From a checkpoint of a small mixture-of-experts model trained on Wikipedia: 19 layers, a softmax router.
Below are experts of layer 12 (counted from 0) of a mixture-of-experts language model. Rows are named router (the router's row for the expert), down (a neuron's output weights, with its number) and show model dimensions 0-223. Each number is 500 + 50 x the weight over its row's rms, rounded and kept within 0 to 999. Numbers have three digits each.
Before each expert's rows: "raises" lists some tokens whose logits its average output raises strongly, later layers aside. This comes from a sample of Wikipedia text that the model never trained on.

# expert 29
raises: "of ", "and ", "from ", "& ", "(", "in "
router:394415475548362508577507576487550513572465510533581411464566443534513548489544487539545508510503556486439522477522544585438477548424539499483520482497492447523488504522546570431425472498471440533482511441451577506569553439462500470540629529465550383544562545484474540472499463554543511517549436502441599458512480422460531472416520461584499472473518486591482529526505438518529548527554440552503373418573513416477539493425519448425566507556492509451480488462490472592509556450457488484590532506499343532449399526536540517542492526559413485581458547556547533494546505476453468502533577549343524465509453521499522514577492489419486451533526440511488479480506598480433510471513
down4:545576491450588498493493474569514494491507461443475562409495517513458505507519495487411479456559452522533511430453548551443524524556490489502592544493516532549543491474409491522498560499538483570484491548468511519489498575542462481456470461558526562521487545409434516463454567430470441499424514452556564550497578468463398512578433509489636542430507478427540426470454449664462487443528539444426444524507577479391549578566429469548478377558499451496532545464543428519513462545515521472421450494554547534547503480488483484537607525510516510556455480471516525447500520395540573417563523423573532521524464535424391547417520398495453536544535593460442562501558423519554458547535
down5:455510536513409510471488462445490537503564499533523428437516497512531620452566459529489510449408545527536486549449494447505478568463579500488493464512507506525449556489520579482525439516511526515606489442527455472436552475541457509459480535498595492418467462510372492511491480511402397603485480587444589455577549464530558575368540447584454427586579558547484544456578591457529451520622570430582480471451463523546540457504479470465554563492464507506455480499456500463520557415421556433447510525432471478448472520474500503571468556604528549545543520586526429439520468577440478460469564583411514492473526513594484460491437529508519521422442514519484431431487442497485555556542
down6:537368513545571427533481509556490538577456540514486526471439519562516564531483545431467576471464419483452520543560561461524534414531559495514521451403575562487447558560509522571446492505432489445525570470564593461495501537463520432424465547524511495492436428495532621500488522419514502519491512501498453529507545529493524420533556421490586500486505465579508449566502510424454476553394539565507509501515385460504588535456533467469405533456446522489459554447497563559561459481539510432482588589416508459454433572589524566598539465460536470462610535482442467564567474509424472484478469557519490569460548522423482508408431559497540510411484451449500527402465444538528436435567
down7:492528462526526511546518580578540496445509480481629522472541528483454611537555510428574475433483573503504478486514488503535521473568421530420497494459536490558490550527542521399459454628572457500485455491547505471543554409529503510534599543507526397537532479517455550441520437510507506478467449539569528527506424433503568496539463393448442618513483418441470439464510453533539495490518582499445479485468542335453498485551488459476495562445470610553530555456483578508470453563499498503603583579503452485481451476435535511502564524566468492555442391589494529406521524466543485512534472473460506424454398506445517497415530460496572468502512575556444550445452466498445485377431
down8:522576395494549478503494533585417544612482487499505551488583391496592468456490453592470489507478500468517501540467520452518557515545518353564429477452468420467511481578419500468483551513543496512509479490411505469441518431458515529494396470565487487552557395533450480569478469440456564510475512538452579524508436496520483449431458441548565521606508425519534504521488476500572564514498524439448496586487456473374566475386520513474495491507444475506431539547482428592502468516488522526482624493502497525400516455449531435538520504496565472530466454548528492563511516503592518505629424502483549476486581460409480518546504409529602440525603498565451568482450456527486502527597
down9:602442453620441458495422427463516539538595439586529404550442483504511504544583533605490502495415396404430565572506487529476439425506479537570621559421484575551512445555466514473468503518586563543516540442589457538478468543511548508452531477438525487416504546557507542503520534521499512466411462454522536574389455508422511481534433475582498379484443421426593489502539511481538533585571538517479527410415506486486455514491425549482533561439492482476430474492530493617428467477466518523549497533473523589512481458492483520537547568521519464534442529523476504511441514511562564473448461554401480455479477488556504489497534513536451401525468500470431546534498566585533445466511
down10:479511441541547456535434506503443461398458419540572525556482575492478595579413501427530521541513529520483504519492515474414565638529510423413539378563544533486528452478539558448462494513477397490457463502512470483527463519559576533526605567540522503508441519542465510525485560456557503505499521443477402561537478393481518497464432484496507494477511508538442458476437522556574455553518484524493647548489476564614501404587431519508604558475530489499474567508410564476428467410488573533440457490345489459528526521503465470505497560464456549519560596551543495496525493517477491476481545528467525542520435522499519471401452653466495527543487527444503451476487480498516485383453
down11:475448504533522483492601553474609557538565548463606500497395498538553503502533487470565547507521344427420497478589536427502413374559482415455492469480489513477512556527514473506495496490448471540515485518511524510520472506523467573461490582547418470529590497497509529511512558399432565433538530548575477492517557511475445528438439492485457540473460499484583541494364523511436572442472550515429404551599445500402467505514482459427507630517588510482550528432485451402519549569528526524451483572510448471529495536456595530424562429509571510526533546477476485485578420528511517498498553481529438550449563460477472488428474553547552598516477538480509472494513529409396439528473
down12:552528583414458559487552437473529467593558508475505401584443510548545481490484504554479561512555489388555524571519522514438426419491571542477494526491545434532521439454581477510536484440500450437520558493517557588456461507505452446615431497562482501479493401491564484591479534528465444523491500521512553452512538498590497522481446516516519541532512564649480584585514472552533524447573426449425545462500477479526435453353491480452473532508545530558525490530433405439437468607462495463460539593413483559436533479407539407503460411508534499468421531502529503497548447514522501514413557491541512398556497587564489470576490473458446563497525474493554528455481416442542481496556
down13:482610420518580479454455478553544516475455439563484477487480521498464446500527502450571529507442441537537525478548424612503477461494484537419550484568445539479477392518501465515511483566502459533472516509453502493407497508509531552455563465535538529548459529487544434528574542519515480570480474460518480660391455399442490464641505523594497437577504465508441479537504521528443493477557496477590466534453438532500509652559550486583597479422450546507534429458552532432607533464433427467467527427487595402530460514403531531487441511424537513585608436537543525479400502537531516507524414511519528453510466398499509420511450545539524503506513479495432473544563487544457486515518
down14:474502404567521486443527499508572526438522396502528466526445394571438469542547492485523572480480547524404440494535508421547484535518641581453465571546507374537538564504430494503540448511523459447513499498507634439567526559464564479535451420538452518520558524498432498501426440512453432550489560444497440515483389531510471500466539543521551471422482439459529475471500508511482473579518466562506453495504609466454476471482515552480637529502503463521431461426557477513505513415485540474451522582547492594537603511398534445486580534536520479501557433601500439435472549486517460473509467535404368462596529476509448510470551484485499532500469482525487510629445566563488497525562
down15:513509541548581567536476494466515555566480465550488501551536475512491396501476518499534438486525501528505552515393449381445494433446601507508476471544494530550490450458437460528553502478542473507537574496437439528527563481511560484509507510530548533416533458534514491568495505479450589515579424513484438506478372375566404521410519594537530515511458408558502481500522539536542472492512545391444466495492407481470426574462490504548580512573573441503446503589488512563469554505509445526422405537513474497441413512350605401559509501521486489575538489535538526500451552456556533552588496485454498417550558582521437503495568439435537436541485375499534531503515485495502424526585
down16:563526493567490541548487532645553424471481530403502510560482517536463507454541378547515517505498519555545558545445445568533521508564480614577554482473386480549379460434422456608511478553469540416503408479522562444482537490504510443474443455504591481462490556438486405494476504451552550518475552475486561530468519572534577549482574471477485437429542462527448470460514432428490429501542521475438427501447496491473460497518435525551499454527467501565500479589523503434495405467461580522587472462530495532510485510408474514477515500464480424474595459521486535495459611540554600386426547553406534470540501545568436464529527565461466523490470567422554463533602551544485550481510
down17:495438484575468519485538479419541542403505519435483563509516488540490477555481540549563500506485436427503407508514537475553464569516426613517451489447483467511486430406454465575577489464447496572549588446543547498379515440477511456540389562502546525488539479455436488411514445549499508482578498513457525522534485583580492503442578454486578477523496494605522545474484455420618534498445482493526526588429491431493524452444531498537463559448542548573449587443426449501542533509478464512419486623435551455527566502489566551535585561571577516475455510562428509485446408580488531422494543504532516497610425487520533484470449462569451471500471559476475463436405433602482484500502
down18:648496414466425418534533401449507515551455461420471533515523558530500493521442578563451610515534457548553539461459452452614513520564466453498411542517516444503442528449472428511482498477547478428451534525497539483418499559500463508570461480535424485588508467460514505471417437518539473448586482436461421403467483620557577539546515494467478512544551494569495583530445593604467463390477533490488482547549466515485493492494558395557423521557549602508567515420465501459450497564476475417493563465533559540557523494410426448557563495482517554464615479443462537536533509532517430559502492476484521465497522456431466495489568505507402541486564573572540471488548421496531494505511
down19:566516445472501435430502571511558508517506513518478442535420486567548438445503448620402576444443513469495504466489476515489474465590503468537571569566491463494503577647573424479518473508622530505463459466575520453544422589526386558505533401508443439468494567482514538573427521576491524444467486490485392401461523519570500493610481588453464488490500548498539476492379472439466476410546429459523534403508567544482501564407493506516424556495500559448466466555556470466527496478527462525525529499567569569467492451447543518497454513525523521448497480402450498510462521514483477542539415486585495474362497440540548536543503540615506456523489513474526542566540497448538551483569
down20:420448564525461414505467521402467587522536562552534526520497539525534449567433539531518454478497477416419437496658567499558509440552502429465471437461438536428531508542511494484521502514512489528477609529488495499537410571544494536563555483496440399559534470468489511562552468532504537510606505465440478549423460492472535563543474432600532480443482450501530508494444509541566513529482495481535583533535418398525490574496618496428468380496550495476422502398445440452553597442484423522565539503460467493565505454482529557386519437589526555487536434493458526533460510514366476551601515586517486491550512421492504474567426444511490484539507406535471550520451454533514497494507
down21:495494588501411567543512558513514483552582548536604507546513485505457475578456486553547431499495484497494508557507520538491460518589459456413571486493521430584521478468531584575518530529460585456410595444568484512591405390547556483561472550384489477423503545510463460468492492506476457451501476628564511497425558573560451499452387521468477451549489543538519469502542491537515487438530501539444571508486468509550411419483458511557463619418475513519445461545451497430419505551578530465519449562487401487446502488442479479422487398531555494524505471455479538437496614581458439548496573507434464506544527489510578487548549380487414465580537557448480479517494496475450536503459
down22:547510434459551508458603485463353386471542525502381447519481466545531432451478489527478546575666573475516497521488524459549511540452485542503436529590531531479562476430488426521469502493495444503468495554447450504496496386509534515520478451570511607454534597512587462425536520483494554419629517488461511579515446526523513487498499540516557498443469471466406551550554556548436512508518556476508509504495512574561435436478559447498533440463571570555559455545458496409468439559398454520460552506550485450517526526572424506512565485461460512439497494462553544420426521406521513518446530535449523420441501518487455519515528577441520472521451401490493412524555484614568478511434
down23:475536428535502471403450491468504515465522409501477466496477561447509463556592559453549543558503469569508520475526505577526488549442429526453516503552494521507444383480498519450485501462569421595502576512425539561393469447568571498517555502530583502486426491507564469527557535546510552542454428505480468544419436461430615439555454491627483451609452521459500541568581561471518420539527473481613473539438432474505521627559617486526529444435507499545507384404548464494541570482435507487418537495466588395445491524507499526492496537406535517595557468529494562459501483494503503488513465577466451476510425383538545436505453547500489490472477428467460553526482536509472487459500

# expert 12
raises: "them ", "him ", "primarily "
router:508445485544449467453503480438547564593491495521524484544389431516600482442540541555499527548492518461481528502465425536450501412591549499516487577502480438438494562539616499466473559456573545437500518498508503517521576481538422574498591477519488475444472560475475490484539517577462486433532412527490502375456527498418479484567464497494461581449523505546544501497468478443462490480549392467594438421538503506444518484360549500488474605534511551480523440551457539500478497407510448485567573537462446537467460502437564547529431542599515496444499508562465552553414501483391420594545424520486519445445423480558560406530451501553512496545514402502490542528532622542417578538478
down4:550413455518450557556456497521508497454424410412535507501450441509485485563499440516542523499480486463580512484493523602442444453505417429454392454438510495483444533550476444397526495470531522566401493588494472485559565509438472530566573380540439494547568458528554486454590483539450582445498510474504417466420528503500493531536436476566521569607475600557531498473489500524577473584487472457452597531551538535504499512526495532491461482497465501472493502427508424459497544324428529506506487534617544467513545521469491559453435618478533503442443543472527468557523489444513507513469503461515571430564470521566518595468550497482482414497460641540542502546520469496491619555528
down5:464528524591486540562473582478601538511505510511570501525524433496456612443526519518439516427432466435546465391470583485551477491531508474508482423514471513468475418541485532473493498598580583538513493535467522497517537471497429606503520483585449400437501526524405593516564452613484585503537496617525483564473409557546512523579485460469432560556537480470480433500474515463501533480581514472581456541393515499445516404395540487523500598400453579495488503535413455512461533510431389479500547544588505471429483507439509473518513545485517404538494480611506499447473527454521471487522378515450540465451487471495493450470511582504467416528553508470527487491511480385490562516575
down6:449510525591545505551535566481564536622516547561616546507551498497577561394433533586470434569420530423538449438525484449567485429471445478530573451480464492483536535559415533550464533542538462511547458545458472491527426512502541587528537544488575491442492495537422431538455461445501499497560458500442491520550352436446493542506484453486418443524519434455497489499427558511557457594577467534553581519432456557501530506467508471455510414454588564520465476482460472466532495474509412482514517582486471512529387491555545526475483402504464489586502504545494393558496600552492448502590421463421464447490465565448492510471545435416484572551479549532424542590494478557465492478534
down7:421459513441557495545536475421459519516473600591532432453478403562534448511465511479513462506417476479455541466480505601398479472500487557576502503410529533460544597422556484523481521525451546535532556547510495542598521478479551495462508514482605538488541514541511531485489447434475516455558498529483510395553433489509519536437391487452450516555497504467600465542454473491483463541518489567613498487608548530463506448370522492511522500583469484486474567540399563444437406446546527438475555479488507503557469502507519521563444520452519516326487463403430528537606489518526564573477498513531393471414490582580542445490502480422574439574553479569556538538516489465496489439492
down8:456542509554536476540415530506447487511510511493524509431413469604595497488586485432500514540480423562524508478578438475356424553406516568560477568442413431502448467592553492459501438485466411514602525531525518471539492521580495563429520438519442498454437533505510489479528495532479517561542516480569518475526542446491511468519493397551509533440413470560419413491504499474506481504556497440558426445584547483528514449567532483563549507515501519509485368481538510508464398473488532502436423534547406478464456501450564541536492537528440471456574527428571546528479421513456544484551456499518557575483553560581529480525522606406491383578454463623471552542518543520443512539554
down9:577456544519472458564438517473489416486579554398437462551450554528508462526492415435504530451540487552431571519408503510537543448469526522586592533538522559501510479491490460496508487512501465498497487475543488486429528486483497507525455433585553515514591488421570531405564526548566528497458473513418470465499436551534566433463487550524548451485543402486480475470511435561517417467487603464513430464514513541512455527431499529561421542497452482462535461545504373540392560465480551500580485380653565569494403649498477458527553511565547515490493499491492588428524547430466598522526490438469568452493467430520585459499590493482444452464490467502429495415530574504511578503515
down10:651473425510488529467452517523554453457455460503384512531462435516509470457447456470485529522548395565513518550490486541496552506540486448508459510465381460483487514619438475524369520469493492501418546533444515480473532539469499511519429409566465523464611536485550455534527487485565542474419487441515511491536542452599523534477443506511518410503521477515474561516469373461487466467474445510458608467555481490466524559524524583553630511524452459494502466500617455541539558577609551406496443457473515534595517493485441457538558530467518548423467437426571526464439515491518520523507566577518495541501516533504473569513437443462371579506446534584508565497484468604477525610510
down11:484513447484478476593589514537499504499531515551499506496568471579453542522511538536499625524396459481494500546628473480512457505539440527593549429459463493541538429619499562501586479584470534575471532471466422538488456473527594452503493619509541492404452486523450492581574387511471506548504508605469532391545479559482476509478489472448471514568422390525430423446498590426512506530533494576547510502462488547552510469476462541490495449524481488554484479502458557523418472507488464515444569389477515589517398418546451524537436499502474472566510401463446405513377509481540465447534446495500470551489529524553573483467519525463566364549556483445541559481490482467430535505477
down12:438524555476524582567535456526540533505484486457579513550525495527492510458427459659545498546405474521490506540519467521550458440395573433522457429481471528495379405567493554476483505528557487464425500578449472500509501524467410555538465560518498502547528451559518511418563483585482538473525456536562440553492452458525477431484435488549516509586558432558563480524474420444565500405614470554545537522562466454497476472523481501436490443504471499517489547547503504456475403530530495495561465426596446584512536370432598563473442515492442521486426532564561517554499463556504406542493447484510502485514470565543549575458501397531456520498507488542626433500454542365491531445450
down13:500503539425449554467551530484450583458506504596529499556447465437595524545418559495495552389511504552494521424419552520492463521497473563540522418525502579431462392499499451596479553568568590561503638488471605578505490446478533467497488563505447511536507446512403526545497458463433436469483492538439474504518467538478421418579474472478473526528464561409607542505461580533465532498547510486500519487519429455520478479482399477515521477556499459511449536540457524430427453505458432527454631510435537453501486506521550546441570547456536366523527480531374510570564439528480507556550418465503431491473524544485485472517525452559477551457597534481516504532481390548573553432524
down14:502440491495454455500457503518476515442525462552465554459479405494470546558469497486441474515516623449493447459525452505457428568466512460421387478553562521463524512494426535502468495428461444488553484504602449435511469578523602501510519442403478492495483527577496423494469500472558357581417510428488488626492520495443381550456528573586537465519534545480507470547515451518478542516505536562561537543616460486574542497490509440568550525570475467502532421502506568440543551613586475427497593508482520557431541535500521492453441406477493559490476475528514410554468502500470438464553564592370466503596578461547462517506472455491466520442494548504505490517523540622453552570528
down15:618590439508488455485482496520417474465412554564523425544481505497535451455515479543614437513450503435508556482449479479475551505482563453478441455495473597450462471592464484489504586482570518540447518491549458474541415592452506482535612435455595464459490480456471506494403503546518538435521508525511452553498435565528503469517489534577460547497563493434463460511533596496538538512489421398566591572454537543517554527402353522460505523431473471493494526479521507431462437513475427550514550531571500533511473561491504513538459592494480491554589491579484458441388573470457589492502454451462452449473512479516459459519625513600587485447462433525439541506411554517455590450509
down16:511437551525454483367510458489385416539566443566492509553491622463529501494554561389399535500410492568497465494550571472492604456467489477484473466470490485514627454513555457565527480551568557517513479426534556488465487540554477483560438459489548519510523447490511424522600593482505521429532505540490385476483553433547564493445458580528503495537486466536458447445486537534522481591458479493535471390459472590630398547546476485484546456564608473503525449474430470607511527522440485521380512472436569494481488464572557478463455464565525505524509503525420452517438468489511551529519530466509502459491499517475569591480481516477494377488510458468532451552457507407599512508457
down17:377447493517449457494534437455566492453474368500529441525534470539547597552540624468440536531439419482540494529525512525477454537549404513514600547463577420542551526522513511450462594504467468553490559517550475533491555473534519496532570484490602474473515442525460526475563467541509545496459442448474485499458491519455469426455506553520473406677436503435516469398591493403421488507571470508486605542511484471457572576468553561461491501554491415444399502431521502586475487508496511489510508420417472446506510581565558508458499562507519487503486471538454476581558532445500554482543479528508467564383436455519556519528455504497483385559528475571581500497541588467487580496490
down18:475515499454512477462563486491467502533546599476393475486439475470512508558494580594429552502627475525522548489451493539489533509587533534413494459608552556430507486467475483523554522469455441452498468486454497514547467433499508466491530465455477517614495577425537502537511552642460523493512471571472375469515477507484445395569487541516496409487485571436478522552584412541486489489525515417475564481422524469508485529481519461478481526584511511494529392513569505451449551478517488514513567449512570485416553565540440456469434512528634508509514453474462516447462544506489423503404477443520531596421524419513513403527497467463588373400553579511528594464518597559524451549490
down19:513430555544482501493517481483491440493531588498447482611367423490500436518511534543445574485485509466511493569505503495409467529444523418553549505558476471443531545469559488438484550421457481462497544460519517580496453517492528602542413435525459442499560532482499589515540518524430448407576515489465520379466531555523590496535457551560423438568492512522476618522475486533543472579550524535465566498458477526573490418446542528452566478492511525583493536491513452530427580559457515481454572512473589559549502651513457418532476575475531462446409536428458538458449444467487481539499445471461633542454474438589576553479500584487406412591501481491458482462462451494476456500486
down20:482484533397525550464516516492438473423497440518544533494476590594559513549489438491572418544507476473502536427399427477482424381435541466499468493472532529497471461480491544488468551384456518553460500508480505489495434597444543445538522491461501540557576411584546534574398570551449493430522477523538522509612574437497493389436427527548506514507449481507490531532575570563504549503555455498533519538459524408503511403543410506515529514453502408527485553484494508501474563500633392488569466582419457518473607506493507450539564440487477517587412530543523491438498531453526485534462519521491546476467497521552515532508456575544496494459499384579452419428458535523536468612571
down21:511411424543503421478408495509476494445481479526524495438440491506505529512560523511476605543530508476481575499446471558410553496524576506514520440548509466529451472503507506453473513362482520481565503451508375471454406486550508589559572457526422573540533500499517411523477517469515540447529519496519463550477495440513467448491521554470517404526476496454616504457501464518558519517498469516590621535565484531503501549408501490572531551528519531408468510483434526374484579527528486406481491523540482575449609549536493466502386480495493564476482465481509346556416596470478466495531516476515583531484553439666595460445454504483471459461478467568524552464548615492502514579461
down22:476511499548510509435531404478424424565582462440413420448497523526513455481412511394409485460562435532567462538588535490500541607437441541491484492466457415531500496501463448495549519576568467500477532452502544629513555534533558504505409459545588481481531511491515516459631525539484464495537529487459425437515502514587592514523514487563469514524475540481433434436481604446436434519483523465506574503479559538587520558601516541479519413491549499543558443454480509545451550511425465470451528454472609464536452535510471518445532542482503458481575483487476476548491558496430581479526547477620505514465541503479396539501518524462418401631489532502581410476549392497468523499461
down23:582521393517515543532486455521470377525509561429462463492571424559531449459440484533444551442579514456581500578490529547560541534461490510497427573510471448483482456540512463494424483572606505466478489570457502599518584525536531556432521486515402386417507527521558479425551514536452453527542543527535336581406486445550561515522524497554461523464482482530502400498468547519502463592500546470470489517452529479534554518449528417500576420478499490513597413478528496514506388486435558553591470449543534540504520484413513573525513579491468506533497511472528442543473476556536572496443472447402466565507545539558485413425543472495557444465462495465486433545444435453614513488447

# expert 24
raises: "times ", "— ", "before "
router:516379509510433539532534520521499424499440476521489457467510561502440524514488423464571586396557435494475563485451513502580474570477557505513528437502480436539431485373464562446441500444572441484492491579443540425542564484542516401518470466511512556552487641530462482450396465453480466533576454457563512603487479559459533508441557510570509496496528577535457557561508495581484483522494508483464399462456574480459523412470545429501478489429458557516567543586477515551523485452458482500470582499534453610438514474531409459496543570489500584500520461562563553438477475507484479512512567497443487488546433558596431578480566504398551489488511386424471465402553504550519414462483
down4:498509449511531492511567520485512462426540438531443525459500447483489458537524499497583513495470388416528424487600488479638551581463536529470511512510493533466523427504485453450530490445553551504518592481557538531447529550481463438424539512575516612464444469611549576480487522543489488464519514489544453510498582421434504539388551495507482536506518551478535496477527517513583466538454587571484528518424596409498425452504599531404495546566443524471526477481497459492462481411607520423442460593514513420494504447522511558555491455446364578476468560495491563493511471533475427446625594503454425512511512537520557543482510432514473444490529485504603398395474450433461568495506
down5:567492565488537531471466463522418520474485443540494449495401539470563536467426484527489495566417498518476494571551436573594475528485459551489556535502508475493535429474476431498452541463444632444491577425442488454397443506459440474518558438426452560512524561455566490519533539622503425495502536446523526492483504553542456551582438479441526478514495474562496497436541438434522491488466492444598572474557505516597636545489525606544504547408495467525472509481440544555469488536545492477512533417575494504542511461459499527455446546480496492455544526531498482562433582492527543437451585525378460526634649568598480468495546426541483415507453464473397447494526514461469476507456
down6:516564593581462591447461502364524558513575459500593560401582461500491544501490457425506396588425569520551479529573504573511458483465460521470496500489491606492487482486539499415485539538531465505480545482436409600489417553523457497546521440547511502422494416519566519551578419484543534361422553575429523464510517502494511454469476515409519571432402434472555448507486482537514471485455390479563432475521473453485534514606525426494442514497585523481480471441536443503547556478549546531487567538461506473462532453483479520545529422502500452570424466513554403522502494587556431501507467487516489496494624524495496463485517591500540439504469535538420562470417508548557550543538
down7:495469451488356488550537544527457562423473455515461482521422463504510570458557589443516425491496470514504456528478513467427465507472450480493445568468487608603445494494505570530500601473496466465638552482475555459479486530345511462492448603542507502410573411471441497469558459446506430554596563465511509507463545492487524527450541430531470528609504464485548508556473506480518454466541531486503481674448498534501537492517495422534515529545560512562544492605526460548539502566518438540510567632505554412431483542468523472441482540449469431479472442555469585600526543469460551542555472529472517475517547580469462460418554472475444423542456438455506454456460442504518564479472
down8:533479517575539602503534620472492554578420458564533519464523474561557520479464516383513488461511489509461570552423452487564493508463538516531435381414373478411566446524480512403556516453522501469560480502527491500458598505491538581491505582534479425517574546448496475442539473512504469483522460502514490371416446435512559561512431461521527567481520545495462456540503429444494464515513524453487567465520530513635625563444525482502426470612430536433470515485523519459483533491363481543607533485477445524526515544454557531491449546522548570520588530409492449530545413546465553551510481470515461555549482523556514490456485498585554455468504444423447471551463436467490437426499
down9:504458436585424451613485482477530515506537521549452481544623628452491474448502574463562498473448465434387501509469428538493553516512487475580489578511460483509440584454452490571631488415490532492501550456405537524499520546520481448500448444456478543541436492531531578530536522501467423528426498469463438556540511461436458509516519463542467464549526503454540494474457475518560396518468510538574568461604534428401496450499543464533514447477611475467545614589527498472416432509456409466532560491526616519522523562530547523444490464508409516537499483563525454559475504493553529484427521426495515368546510474513496626556517465507577537433408590442522509482514486461450501542479
down10:478425524487378513473501527556467512507503523466524439384458496522458578536540456402541494576493539458501459417462537535479543550577583447558472525513516425555453547473445507426504432438508422568555453508644438569531561458463513460482504519470494482481496484557531515431524522454493483581506460444517587538525610513466474460478510446527555594399547440525446517459534492367546538466460512475547447540561465530526562513457548419509482637411587470435506543546499477520639469449427512596567547463533516526443539542527443548518549520525496522544450405443555542509475508542525557450431462483527530545485476464531443538565514430443505444473368490529476587503468479491460479430488
down11:481473485472472527514468551447546451521494566574483559507546493552528463470572444509585474471503543519444528471502483440527528490536529531494447480526447493407522527540446480415449450527568483509507571510535550541505565572545384518480487466525414384481528557471498554491431548420488515473457412462528544525478464543563542578551425462564463536482563630554472518416453567528533605494468542474481577493426616550500466402556533554464376505495502496442477513516597466458406531490431467533506420442464455522601602427490536502503477573531431504473492538383502439494493396528507519466468517410581445461541400550551439529445529477519497551537573506517625499505438544434486557480481
down12:478584528523467438574430536504558483496541504540470528534593567542543563421606480549560597489409501392539478512467461616594462535558474441494497493452492472437608540531493537535600496413439538523491538472484557500393574528458521491486516514492503513502483478584615465440505556459416484385494567528523425464538512442570511478493460517496537565600439538491478476550439468428453541529478539570551456505534529412556518471532509537539420429518547501470535593469524431423461547491519410425460554579452472495563471529559474556449505451503448465516627523469481459449504399483448433473483486463515513477470458460520497510509458448522516515483467635474492522498463472416456530376470
down13:464508526457463591527526546486514374498423555530471485481587476488481426473439404527541564471479485523550523480546412540541451549528475517447422556471482417463535500506532427510407554448428367503483496596473528539510563516478513476555493505472492506396590502488526413414472503531490461477559461455531505437471562474453526552569491446456561526470447633555514547540558502459458552432557502522474529390485532479612485510584518586431526469498442508614551463575442400466494538457527393491450506555529481557550505532417404556563528567464472585569416485473502527524412517564488504499558510464474539568579468531546506500440488454525446570557483503469602416471511531507532490468482
down14:509504562561492540525516507500425400522547488418450415507487570578525551486553522458533563552479516536436463458486547456419570417493507564570481487444464504505516556604531572502511476477538469520487481492550515517509557447493511377491504487550414394582556509430511515503595535468459478491482389479484496511429501510594504494530500475572450633570534460558438438455550506492441532545415448452551485505554507527493642507457503539448487481527509587432511431517445604524432474509521537545540529457613497440499566464454553601480472542481498479510462521496579470531493512415490559537531442533470501437479529460476491485479574486383581504459430345558428506560499449437433410480509
down15:432512488515527453576563512515508520580527595432474459493449455547549505517450537577503476590476542539478553514554396434466622431478577469558469505466513396467418485514608586562432459526457499436557518482475506477508514428360457495444447545461406423448500404459470540485551481505471541514482444562503502438506435511557517558585516474483565526589492393563498527517526537425457516463566414489547540525517516525550529456516563499461445467456463583538481458493459536470477505594507574542603524492562423460471419567403549478376468538529464437442476476558548436512517444436530550543511434598487507503533559553508482451557505497567481559488496514615442530534471479476479477529547
down16:515552547511474539385395454430460507452530439566506488471479514530520388498496522557462536520395501561505466518572518528566522524522462532465521483615431558444614469549565496434404572594623521459425498493447479554410529544556470503538431513459492530437540575453482428504552544501556482527503435430443416427444530462549496478606392469556514423508501525533448536482570499532593564446543539486567476483472574530480546493473538510535542361481500510505549386486562482574654497453437489563470469495453526523513505464508509547520502542520506554478572592484522481432439437570418531473535483449563478494520482439485552479559411507471487496501507509482513495477519426516461535438438
down17:564476536402461454442544410565556531544463596508528376570485498447468520460497469470452555520514416378475481462503508470552381345533553459463582531512615521533440494486395501517541531451496609496512410513488536541533382533426501531513547467573514527574501465486481502477500569525553503473493604550447538456484426603462445453404488521512546469444457540534538526503586552489486501509488487538529545516531531536504464478452546519466548529432606417517454621503500499478555566503559473472501573530470487426490496516506481475530531429471613434592543476458461476503454568440525349459443564474497511465400500474510479521510471484516525539512481525547517537442458522540524487521591
down18:448555544539518470499606448441594578548448492446475408502522533539524525467562481527522556435611451588576447555455467553400524532464572454488441525520524506456474382455638500546470431509577450553390456565489458504527541493537497511549418559475486528536456562482516411528445401552473448474543502442521578557479535533437533473500493461524493512485536469497460463465564551489453491351547454457452500482472523467491503504496501474552507474516467568595634493478548522522479495472452555472552448465603525543418435448442480540476557571426505588506489473438537520400571508424461491437469467545465448523573463531489456499504507543433501542591454499455569406509556486576493461531559
down19:583415580488478526467574570540473522554482518455518499453539461520497546447493528462627539445488443476505441535619481554481486465471483527540557464417430457569491603519415494451529475473561566462559403530403470426472518542499453476499398517527527566539538541510472601545521448500478418433472560628494561483463392494443490455513550400447489513507580531456549644365512530453530520535533520498451532437554519530542588477523502504470469501513474567436521462520487516560528469485387509484532535525506524586564480461456513494440452475482418566536508524533455474580460553537391488507441509491503479440627475463594430627512493467439508557483468474511439503490477460527455477485510
down20:577479427451474471509508451572538413508484456459446499495488462529464480514597483501549527438481524488402493537417473570600519572555505517553460564431410456538509486448414498453467529474473562486406427522549474493525505400526504426459444471598485484532556468501432556495470487506434540482546445464538503525534552530562506536465585532569497438410593523447416419488622491416527476429498519454520465530488522497449554502422630563499515536492531491487556599528535533550448473483434506463525552482406506545462514500548438476506494563471603489515515467493532467430537419539562650472500486510447601551500534511552468531529586479480518500375475464548595461416458502515550450471614
down21:482445603520384537507478551430454575479484463414486553527552536472547438492576492480484530571483457411510483481505489414425492471538532484461463461668534556557506554427454592485458531534504404528484576495525585526455448432398545483493506522533465477480501499480509570534490546444516382488587493602478546549529524528471438483481434527553541475508508383538416534531531489512559523497517534489511459503479456565536572510481497462473434555515579515449524554395450495555405513478484543529460538588496547447429501627434576545514542505468443527529477518540421533508446430497442489546455455498556478510519410583480461511436456531393626414455428496488437559474478547481548527533547
down22:523406503507460569479500540566481479492403465497415584412537497552505539506442451461466536545461409550452561540548459437538468562527525530474530533496498488512449503480459603489539439482511517495532505584545539452470600467522563407452396532463478534526498619560433536451512505429418508594577485500610435537504481495486461573483530543568479524464447554501541503439468443477525586507394446562531423540480542530491534424477491574573425543427462565497523415477604464526511451526464537495519591519505499598483532466505480516458399511433531545469478577529495433517443375557469540415445397434519549501549457473592504547556501466455506465538535528545478481524518478375481416481552
down23:540526478591471500456574564521478469478469541503432410477597535547420474450447501471547507477471551484507572472509434528437441518484498533456618532567412479492429537450505555530584468461410489430520450499544547422449503494531559470453505556519530500484448498536475525428575518456439429480471486514485590590565468592499556388500494394531553530476525498527483481462548503426484505472477544524567384506545473508496601435493522538449509581434612535491515526518464445586449530523454478525571599513470497500480504429496470477438552405523431501557500497510494428621510508506476426413384519504533609601491413469617515570526508451458544481512406483530485491459509516538456575510588